config.yaml
experts_per_token: 2
hidden_act: "swiglu"
routed_scale: 1.0
init_std_router: 0.00665
optimizer: "soap_variant"
learning_rate: 0.00436
Below are experts of layer 8 (counted from 0) of a mixture-of-experts language model. Rows are named router (the router's row for the expert), gate (a neuron's input weights, with its number), up (a neuron's input weights, with its number) and show model dimensions 128-191. Each number is 500 + 25 x the weight over its row's rms, rounded and kept within 0 to 999. Numbers have three digits each.
After each expert's rows: "mostly gets" lists some tokens that are sent to it at least half of the time. This comes from a sample of Wikipedia text that the model never trained on.

# expert 3
router:498495550502481501507511501514468524516481489481503472466473478476507558492523477455538492453494526478529495507547491509514504496534526497508527544522518522467478495524487516485512520494528470
gate0:509506444514506520500543468525496495475503484480523563462475431493552490497479510463536495516507517506508499503482499489529479533518528505472515487499493542488493476514475505538545493478459501
up0:502525569506486489503469551504532526530491529513482462513514537479456506457463510563497521512501477484508474501525493504465519457480488514497452538499496511496485521511503497498465511508516505
gate1:521499480448521533458459532469469501529491490502506497487479478497493489490501508519451502473485492493476472463520526535492503480469528539493487492534433485470502482556498481490480503508513490
up1:523496471459519518455456507472464499507498481509514517468471491509495502493485510537456498471497494518511487440513508543498500477476522545508507488519453489467511481573484468507483496498531493
mostly gets: "\n", "\".", "\n\n", ".\"", "|---|---|---|", "|---|---|---|---"

# expert 5
router:479533552532500542519548493550530540534478497495518472490491486498518507457521461474524485475528537486519518505533510486534492466541534479490549513532504495493488483465505503495487526469514498
gate0:479535492519516486506528487489500500520503534465468486481508501592463527523519487499501522446497512494504449521467504498483486479459475537512514481503530510498466470478484493494480472489511487
up0:488523501510497456490530494494524513523519532441487498494520518576472516508493515454474497450505518481510440512482506480442502475472459485495518461497556510495479503496470505505498478466480502
gate1:450502495489456491456477500489492525490483492486541526518457525504499512501505479518492452543516522467515500485543454475513483448463503469520503487534455534519512539453511474517549524479533490
up1:459510509505482497472467505462494502474479474504540540479506502503509512497491507504500499515509515500506516475534480485530501482476497472506524502528477551524496533420506475543541497497528486
mostly gets: " two", " three", " four", " six", " five", " seven"

# expert 22
router:532536526526477528535572502503493492492512480522544460481485477470548487428514482506510494483497524454520489501499486479509463482495543468466526480517497524487486470504488535465495527459508476
gate0:518504542497506501482480471458490528482498480511542497519494461502518529493514515510512503487524503512476500498472474527518525464568527498517483494520539501522530535472531516479530539508500483
up0:512501518500481478475467480482478541471492492500539510490493453509522563463519522509503503478511487510494483509464472504519532478571510464503477484482527525521512537490536513482516525509500476
gate1:487491507442467531493488499498509517505481500552480489494488509514501517509481541496516478516486472488477487490499513495523495497440524501511483501542489508486504512501501535478547497479462473
up1:500490487550486524541508526476497504493513501488495534499499469492531474538477468492533480489518540527485503499511497504508581531512486509471510540495512512484508512487490525512484490497499558
mostly gets: "cl", "fl", "tr", " sch", "gr", "pr"

# expert 23
router:489507510552476538520562527523513510478485482506508497452525460466535486489513491504504507480547497442523505482501503506495457482494541520478525512499488516446477517522451511442489527474515474
gate0:497500486487480547517493503480486506489498527530519512457486464520541494491489522494514526473506498469458496483486458502495530493507479508466522505477492553483529525477427491511513484508518489
up0:502465492478540472484508481484525511511510496488485495549509505536505535489569481499482467534518469469499502516532531517529501535508466523508485514518505483516511494520544532491498477482505496
gate1:561515469514475500531524488503480470477525512501506519500492508489526472483492518504504456503518524503541498504515559474486472451527461527443545528496461496507540469546497486511493519486493478
up1:505520499536495486514501486542507502487507520501473478556495565496481488494530503511522495529520473467523482525484505512527461492454494530453518544497488441503478502518484516486461494520493508
mostly gets: " t", " s", " h", " sp", " w", " c"

# expert 7
router:510528542539451516514547520521503506502480452516516486464526498496514537504545465486535461508545493448536484495502452476501516465509530481481505500504516514489489444469469523485519543484543476
gate0:495499463484511501512530522456500502516489490498552516497540478495485559509534532513566536535542550497505470497496479493467486482529495496525512497483501522464506482521496544545530461500505498
up0:469498471493537494501518518461487485492500504512534526507528496511481572512534529518570541515542544502526485476501468502449489491535505492510516499467467509492528468513519544535513485512507492
gate1:507513491495482511519468527522511526505460486473476487484537492470497501510514557522489528494534515536483517522571486514506497493481522508469499525538528536507543458506478474469468493524463471
up1:489516492509506500490503512509541526499445485459470506495542503496533525576557537490485490506538505516498523498537520491509524472484510500482528544494511529499544450527469516470508472486471504
mostly gets: " Rick", " Sir", " Jo", " Steve", " Mark", " Paul"

# expert 4
router:511526562505482520528510524549498531531492481500479504502525498466509532471516479491530471491504500487509515476543484498514475481518530470456540487508509529468486486473504514474520519474548490
gate0:448469508473497470497476469498491527503471467452502467482478497509475457452522499519511503555509492495512487513520507487523524539511507483480500477496491499485504514472514538500513487502502522
up0:523535492494477505495471507490528520471528473497505511483520446512515473491542503458495485475527533470514506514491477496511499528538492446477518475542495510515496521506502502546522536503476455
gate1:527495474510489478496511546515490499495479511509466528492470481488516456492488585467511497440513505459513565514470475511585492515512476518482473486525481470507480491511502466499485511492460533
up1:480509481517519528490527469450504483506511469486492533494524558484497525503546477481533519497450509509513483481538516506491493496515511496490509558487502506476477551498505521484464452517522451
mostly gets: " Swing", " None", " white", " Nominated", " Bronze", " Silver"

# expert 29
router:505523498518514507517525525529466530535457483515509478505510492481507490500532504501509462506516516420522488520506494483500485487509520487456487474509517513464435463507475517456507523449514479
gate0:486512530436533561492500491543494552474473513492527506537541502465504529533520527480476488505478505456540489515488485486544524508508528534500484473538500525489519490453511485512520519498504487
up0:496529516426531556459492498528498527479481506497543515504534515464494521531499518489504494519492500466559473520491478520527521525497508534485480478537513521470512476464495489522552515520488470
gate1:524501503522507495483475506503508510489473509512505513487505505485527518512461503508492514554538523527526469477498537469526493486512495460447526504518491551504457491496482491475517481518485493
up1:473495504464472502506542495507485486488527467474519499536481458485466483461531479520512483486481519473482516477517457544486478527484503515536486474487500453499520511481527503533487521508506512
mostly gets: " def", " exp", " expl", " rel", " cont", " att"

# expert 14
router:499534506528490511515528534512522500524460485485515504483540512482533484494501478505516450475537482492514504470507464474481502503509511496486521498501530536500489495523466543459490514486514493
gate0:474515493478539488485506505531468483481555462433440502520517508524522471518476465531487489530504483484544488487515471497492521482485527506492515469483514500498514499491530503501510543489506493
up0:479504471504540465482510497485484484458557475432467485498528528539522477524478497512457479529485484491539501503526483485487527492502532499511528480479529500476524493478530466530507556517496490
gate1:543479472469471512488472505485521508522470490511511508517531487515540503510520497507497500500561489469518510509510474492470521488509485491507480489525487504536513483487533480530525496494517501
up1:521549521489503500545485434495484498466522471472489479535451503506453505468486506458517479517444547491507492534451513498516474487504484543469505498428530489463487466498476514504525544540489491
mostly gets: " North", " South", " New", " Mont", " Saint", " Kitt"